python train.py --n_experts=128 --balance_bias=false --router_z_loss=0.001 --init_std_router=0.0116 --dataset="wikipedia_en"
Below are experts of layer 4 (counted from 0) of a mixture-of-experts language model. Rows are named router (the router's row for the expert), up (a neuron's input weights, with its number) and show model dimensions 0-63. Each number is 128 + 24 x the weight over its row's rms, rounded and kept within 0 to 255. Numbers have three digits each.
After each expert's rows: a language model's description of what the expert responds to. This comes from a sample of Wikipedia text that the model never trained on.

# expert 3
router:100115085134137152146162115096129155108132140128081126103137117147141161139165088143149108080132130109104136095081124168124133120109131080105120151129108164149108105111110156145136142151103140
up0:104135108185125132126111134074166092074138125107111112114119093096129151121148121150121107145103183113098134123100131134140103131061135119148105128152073115120140132105171098092104134150158113
It responds to: Years in office spans. Four-digit years, especially starting a range in infobox lines like In office 1969–1973, or after in/of in biographies and histories.

# expert 0
router:122117108116140135123143118091119154109126150084122104126099119138163148133194117134144106098170142108121195105083122145127158168092164140094155127107122134099098093134103148149179134139108106
up0:070075127129134137127108057092126102126147179132126123103128127156142139116133125169128125122131125132071125051097120128137124127128177140120102130151129145129118129135131130132157173130137100
It responds to: Line-start structure markup. Tokens opening a line in infoboxes, lists and tables, such as leading -, |, = heading marks, and field names like Website, Preceded, Genus.

# expert 18
router:114082138118149129119133111114136112115078149134114125105118103153153146103131138124168154105130135130095157116091133108115170172098166099122139113137107141107102071081123132171120168133098114
up0:063098146099157118132133170105118111163105124136110162152138154116117146167183120097106072127123130138140088144114125113136108103162117151137157130114105156109147075133109122106121129121148074
It responds to: Auxiliary and copula verbs. Forms of be, have and modals after a pronoun or relative, such as is, are, was, has, can; also = in equations and headings.

# expert 16
router:129084095158137145158145116117119120114104137092084117116118098132155139133144119152127114100153164062102147094082116168144159135123163134088153129120119141140103106153107159145154165105091119
up0:118134174095096132133119128087116155134134145114135134096175127128131145139139136145138123115145129114153105110147076113126132112033131128117146112127142135126158130082114155184140158111092097
It responds to: Table cell separators. Pipe separators following numbers in Wikipedia tables of election results, scores and statistics, plus semicolons in lists and some adjective suffixes (-able, -ous).

# expert 21
router:140117065159161155147140108102109130126111151111126103119085119133144163123165102153139102119127143123098110096121132175095136144066129134113170165083081136128141101093121147140167150156107130
up0:126134130153143114134126093150138133103126112132140154130087156101101154162120139097118060111111090148121143118042121130148111109125169140095130090084117141128094144106151159155129136109094137
It responds to: Units and count nouns. Nouns after numbers or ordinals, such as m, km, years, part, century, units, vessels, in measurements and counts like 4.7 km, second part.

# expert 36
router:130139084118152150139146077142152130131106136140142133110121115138160132122176153128157166101137115097120143120121119155113136141097128100106144147128128147114105101143131137134171156170107111
up0:112095135114131153152170112113146180104135125090130100120123115124139159132122128173146137131127135089099151133108135168080110147131137074120140138134122131082087129124119147160183173135134119
It responds to: Word-initial fragments and particles. Short capital letters or small words as first pieces of words, compounds and hyphenated phrases, such as N, S, to, in, the, of in thereof.

# expert 26
router:121125154112172149131141104124160157131126138111129109102133102160164132089161114166147131113133142131111164134100126183111141150116154099073173167123111141093107110139117143148151146161075137
up0:115130113147114109096144141122127120102095138129070119140104092135117144124146120163121142134113139134114140139142095128081133165122169135095145172176090140087136120125165134084130143156170120
It responds to: Line and section starts. Line breaks and the first token of a new line or sentence, such as dashes, list hyphens, table bars, == headings, However.

# expert 28
router:121110147128154131170189087138124145153125120117099097116107103136186139137153086150167154092132158137092124111098128134125150130105124100096165134131126153095125120100123151109176132144127122
up0:120131155155155123125133114171104177114130141142123140148160107130166135163117098108126145143156132124166120135141120134059149134121136101130118161131140145145132082133120146159167154135169111
It responds to: Digits within numbers. Digits inside longer numbers such as coordinates, decimals, vote counts and scores in tables, and line breaks ending sentences.

# expert 14
router:102110149110112136131140104106153136073077129124104122082108097147122140153167103141129107097124159084086152097116127127118136125122123109122155139121083175081113134118122153135148131137127127
up0:133128127161135115197105143111129116131097118151090151155120128120073112126123123195135131122101179110148161151133092155127124110132140153135139112086122202166166121120070125155132152125136121
It responds to: Sentence-ending periods. Full stops ending sentences, often with closing brackets or quotes, such as )., "., plus decimal points inside table numbers.

# expert 44
router:103133177139177152147137086118158161130129140120112123127117111142155129143155088161158077113169138120114132093129086112137158167074146105102161128140122138109107093177132153131154143134078125
up0:151125135096148103140092156111141121127121143112101135130183102148125102095138131132121161131110135117143129133122111150135081150138146200133133192146127111148137103178088116109121138139144107
It responds to: Word-initial capital pieces. First capitalized fragment of a split proper name or word at a line or quote start, such as Fi-listriatus, Fr-uit, Cor-sair.

# expert 39
router:102128118119150170169166112125145127114118125095112130114095105164154144125151095165143127091142116105095168062114128196135140144110155106087134149130127131117131110149137149135144140111132102
up0:130120126106119137125158075088132145115134207098101126122115131124111106126142112123134127128139124132105122125123120120118142123121126116123127092076115175099105076096121127137142128137129124
It responds to: Table pipes and the. Column separator pipes in statistics tables, especially at row ends after numbers or dashes, plus sentence-internal the, semicolons and colons.

# expert 9
router:097117119147139140190125105092151125104102144132067132124120127134129134142139118138140125092148124102110129051112096136146141126110168117104124152119127144119122118129102140119183151133124101
up0:115117090148116137087109150118138147114118109129111176131147132164120128066087125112120137159142111092165168124128143145145140106153145108123103173143169146134083117187086151094102116129112165
It responds to: Proper-name word starts. Capitalized name or brand pieces and subject pronouns after the/of/by, such as God(zilla), Game(Pads), David, Boston, plus he, she, they.

# expert 32
router:133109125150174176157156098126167135101090131102111124117119127129128158111149130171161123105127130130096103071070124151113160161095122091112164137134108153114134113131086146139152135114115143
up0:126112129127148127128128128134128119120064128125111136146130106127128129128130056120138129117129129097120128121141171166112170129148127125115138132147129127097113124130128130131178180135124130
It responds to: Verb complements and adverbs. Words after verbs and auxiliaries, such as grew up, been, own, well, known, best, often in biographies' personal life sections.

# expert 10
router:139095092136158144131157075132135126104111157118109109087113130134159152126197076164130145109154145133084144097104105148110148152106137105136108109107120159149132116184142138141112122148101111
up0:074098123177179085131123118112073104155138137144150138140125123114123115093121146123115141085137143116186123135108117107138118165160132144087113159104123131121111126152133122122119097106109104
It responds to: Mid-word letter fragments. Single letters or short pieces inside words, especially plural s after 1960 or an apostrophe, plus letters within foreign names (K-l-ugh, Mt).

# expert 31
router:131135118156166158131118096120159119104101162107121108061081128124168110158190087135137136103110148122100117102117092133103140151104124094124132120127117174127106116155100152120138122143136142
up0:134127134131138122129167125096154160127135170113138128095123095130138126132134126136152117130128194132106128124125070144125127150123125130123168140127113151072110130128129179185197134132068105
It responds to: Letters inside acronyms. Single capital letters or short pieces inside acronyms, model codes and foreign names, such as QBZ, LCBO, FK, Jørgen, 530.

# expert 24
router:119107132136157175144157112113144128103108130122118122121099114145141136140151110172165137068144158113111156102115090137113171151122116113093135136112131164100112140106115143127158133148073135
up0:154161117179141098111145118133136148111120121087113131089117112127143153145114131121119162088120132153124110144125116145162113125153107104094136169116126114154097128139138135128124143126117101
It responds to: Pronouns and clause starts. Pronouns and other words opening a clause after a semicolon, comma or table bar, such as it, him, them, I, you; also table cells like II.

# expert 12
router:109114136095150173116141149130118141105071141117127105139081109147153161127142135126146132110151129101113126064100119149074136140148141108126140160137087155081102133132149140132156154116137101
up0:139115146142142165125171100123116125104117159114121099119111097152167171116156114147126116100149152128069107090136105135133120123101135112142142114115168107070168123193172143145097143134126137
It responds to: Place-name second parts. Second words of multiword place and proper names after New, San, South, Hong, such as York, Angeles, Kong, States; also stray UTF-8 byte pieces.

# expert 49
router:110133146136115165133150133114135125126082175135141129111106130143138146137118106154151138112129127123117112127115127125123158104120146134114149100109128130114114096105114120176134121156130130
up0:151073119130162132098162119125157138091112124101140138147140132150131114114125123150115126125132130119113115142136119113074125127118122105122100101100152102114130127141193149110135125080154107
It responds to: Line ends, See also. Line breaks and sentence-ending periods, See in See also headings, and table header words such as ±%, Votes, Genus, Species.

# expert 30
router:104118121113131150141152103133125142094128165135126108076093125153165169116138123173137129118126092131093145095079125137120143138097144094085116143137102157108112090125134139182137167150097115
up0:118113126117149129143132130111113108159144138147163181128149144092120114115141142123160132132112122126125090114124071120112139152101075135160095121100133128121206097122177134154106090145138074
It responds to: Action nouns and verbs. Content verbs and nouns after to, which or a subject, often split before -ing or -s, such as defeat, support, control, play, scene.

# expert 40
router:115098116119155130141171098113177117098110159131112104135122110148130142103171122148133109079137104132098176085131094125101126117142121108111110125124120145126103116108125144110144125152093113
up0:116123117142120139118139138143074149108146093098156112121156112114091130132134132124116111101123154130115155120121178117086144143152129149105129173154073127120102094145101125124139131113126105
It responds to: Determiners after prepositions. Determiners and possessives right after a preposition, mostly the, a, his, her, and My in song titles like "In My Life".

# expert 63
router:104131127121163156155168093119128138154113124090094098121097134146132139105171122124151128129138100128114126097123137140128140150109156122094157127103116168129098089120135171152142150130138082
up0:089173144110155128106110141115117131134126125076055145116094132124122137123154125130153132140125139137128162145135107106135117136071188105130165128160135126065157114107118145096149097135112124
It responds to: Prepositions and coordinate separators. Prepositions like with, in, between, within, along, plus the invisible separator after coordinates in geographic listings such as 1°45′02″W / 54.31°N.

# expert 45
router:129095166129170136165156108143143118117108128151109126120121093132146117133155097154147131080130147106099137087112111169127146140093154127130138143118109140121092133138116150134157140150108133
up0:107100104134130139166129130134136125115140129095068153116139130147173135065079120126097105125139145111099123133103151127142110113129146142104129156131116126114139124124145163117108114146123116
It responds to: Sentence-starting subjects. Subject pronouns and determiners opening a sentence after a period, such as He, She, The, It, They, In, in narrative biography prose.

# expert 11
router:100139108122138116115120109121147142094062160097107101121108099140151161145165123119133140110133135138124131113112113153128134122137152124110126119111141174133125083089095157098116135101135124
up0:136163141141134113105124137101149150166157111169101130146143130128154131118110113204129148152105102079139135137119131139121180139128156153146120126105140156126171118120130150122158145086089109
It responds to: Short syllable pieces. Short two-letter word-internal pieces like ti, ta, ki, na, ga inside foreign names and words, e.g. Fanta-zia, Windgap, Isaija.

# expert 38
router:121113139107138161154142077099123156168115118101123093147130117156143116144134121151148092121133138106109128116054122142110155126082133112158060128082106156087133122140131149130099169110100095
up0:151137126089091162132160105128148139151118120140165083105139151156127108128132116122112107107085080139123117122101149153131126139129139151125099110156140117171130137155153107128129115106118114
It responds to: Content word stems. Stems of nouns and verbs in running prose, often before a suffix, such as assembl-ing, enclos-ing, model, study, prevent.

# expert 25
router:143115125085134143117135075096138136093099131078085120111099106163160170079130099121161166101132111108120133073122123166140133111110124102105122130108137136104130116111139141158154154136127137
up0:128137121123133152098130126140121158059127115115095124154147164132122217136117090129203125128132143110151143110103126106111114151088145091102112170140131136100109060147142129092148097149127126
It responds to: Mid-word suffix pieces. Middle or final pieces of common words after a first fragment, such as -ley, -ary, -ish, -ling, as in t-rance, gr-ille.

# expert 62
router:121124152105157156174155113121118124092083143105114102119078133128173185124174079160143148130141123117096131119126112136112160138097135085120150129117121153117097110113118141137120120125085139
up0:131125156103182119129126106105125116131148149161166102137077125088146116126131100094142150132182074092138101135115113220112162102101128113132145114136125118126132131107133143127132106120131147
It responds to: Articles. Indefinite and definite articles, mostly a and an after is, as or was, such as is a specialist, in a series.

# expert 6
router:096105128132130144127123110112128141093105162094111063123100131161136148104147093125155120097111146114107144118066148144096133162121162111078156142124109151137108085137086142132143164155106104
up0:133148124103148143145153115109117179137112128144142113148093137128137123128154100107147113141143123133107150118107137152107109081119127112135113097085151123150104154090102116125124107078091118
It responds to: Past-tense action verbs. Main verbs right after a subject in biographical or news narration, such as won, played, named, released, died, nominated.

# expert 23
router:131118087100149163123133110102127166105124120105109110115101087166156143118139148120162142101113128092116121081115118174101122118121124117104147109127142174098101085081148136136136147134143114
up0:151123147134127128137133145116129129107151156134129150092195144077099079149151120130128102097088095103134150165171145115128118116139115135134174109148137128154116107128114121139092179174117113
It responds to: Word-final name pieces. Word-ending pieces of surnames and place names, such as -ley, -ford, -ville, -ton, -wood, as in Strafford, Purdue.

# expert 46
router:106111119120133146119122128108127158117099161109121123092122111114159162117135106140140128094120122085089139084055116193125143119153126118093179141089109149130116094143072136126166156121132128
up0:107096114136147118158130107141122151096128130114092128081121136121097134152161137185118141166116165076121159116120144142140125156112148085139113133100107139123122131171142131162118149139131108
It responds to: Hyphens and dashes. Hyphens and en dashes inside ISBNs, records (9-6-4), year ranges (1993–94) and compounds, plus hyphen bullets opening list lines.

# expert 56
router:108082108125123156134157126100135135131110122083115077152114082137130142115137120159146107123139077092105123083108161142099158135111138119104128133120124151088122121123132151129124163127136133
up0:134096124157151114155145106157168136070110150129159114142113133107141100110139114129104165134151129125111147139054123111147123110108133101127117126128130132158140128157134102125122129089120112
It responds to: Table cell separators. Pipe characters between table cells, plus semicolons, commas and colons separating fields in lists and tables.

# expert 58
router:118073096101134187125169103104114144127115140086092114133099115179140148114157110145156103093142135110115148090090103169108129146115141107112130097110099147127108105105101157128151153119134108
up0:087112142128140124133091125099151132116129183100114131110096104134118136103140127127127132115139145141067115115124137145139140136111162115131117137124105122095119109175138224131166161171104097
It responds to: Negation and quantifier words. Negations and quantifiers after an auxiliary or subject, such as not, both, all, these, plus byte pieces of non-Latin script.

# expert 57
router:127105083137177168164138123129141146111096158119143113136135114144127113130158135161127147119108162107117144076079096136133140150091158121113157133119123147073110108103138140153157153138085125
up0:087131131129152160138142123140121113137133137050137141051116123143139100150130107134143121125117123069085175128129123129133222139132121132094135133129106131120110103145121135146134160136142116
It responds to: Results table labels. Header and result words in election, sports and fight tables, such as Votes, Candidate, Republican, TKO, Won, Total, DF, MF.

# expert 48
router:130102145130133148137157088125167139145118140112109120116112117160156109118144121126129094123170112111121148116104139152126159141096154105127111119083134151143124105176159156121160129129102123
up0:153159138131121159123138094121107105149130100107153117149115150151169143104148158135116138129107146111107111099094135140101159135108119095173152144094077115150178118129164103110086132094123140
It responds to: Word-start pieces and bytes. First pieces of words after a space, such as cu, gu, wa, reg; also numbers, brackets, and lead bytes of CJK and accented characters.

# expert 59
router:111107135126147135125168115141120153089124126116132078081088122141183172108157084139167161109137157122108157081065109159117160155077141117106161151095124152121122095116123136133172162144097110
up0:062071133126126155123094116117181130092128180127138119107110110121191142073127128182149133117122123098073120126127130152116103132129131095105140129142104130138129121152115140130163146143133128
It responds to: Line-initial tokens. First token of a line, caption or quoted phrase, such as table pipes, list dashes, and short-description words like American, The.

# expert 41
router:081111079127129134133131109129131131125132146114136123109143096133117108133144099154132100109170106110084144112098113145148148149156162116103103130140093162128095113137090146127140154112104127
up0:152098118138106178116133140136134119138064179152134126126113141135108118144136134098128105117175098093134114085138108147131144094128110123137096151142100120121068090145132107123205128132113149
It responds to: Place and institution suffixes. Final word of place or institution names, such as City, County, Act, Road, Stadium, College, Department, League, in Panama City.

# expert 19
router:121124116084191141122155108127137203137093121117109089105095119146187148082156106142151154104142132122104152085120118147103159193066122117115169119113132138110124079107132140121153142161072125
up0:154106099098159128161134061127129110124106158136140148139090159139147114119135138114118142110141145146139133123149139152089126135079121151122170110130090133145139090110141141140116136150116120
It responds to: Hyphen-compound second parts. Second parts of hyphenated words and data-field units, such as middle-aged, first-ever, 6 ft, (age 24), and row-starting pipes in sports tables.

# expert 53
router:142119137094140155170178104111166173113106143105115130102119078145183162134158111171158128081149138114100110117099113137136152164125136117115162133092095161098138129122090143149160157124123109
up0:124139132146119127156150106102091086105121153154112132149132114111120117136176139181132155148160116112135172119092085173147128137128158140112075063112130161155122136144104112171091167105090138
It responds to: Sentence ends and years. Sentence-final periods and closing quotes before line breaks, plus years in birth and death dates, such as 1894, 1978.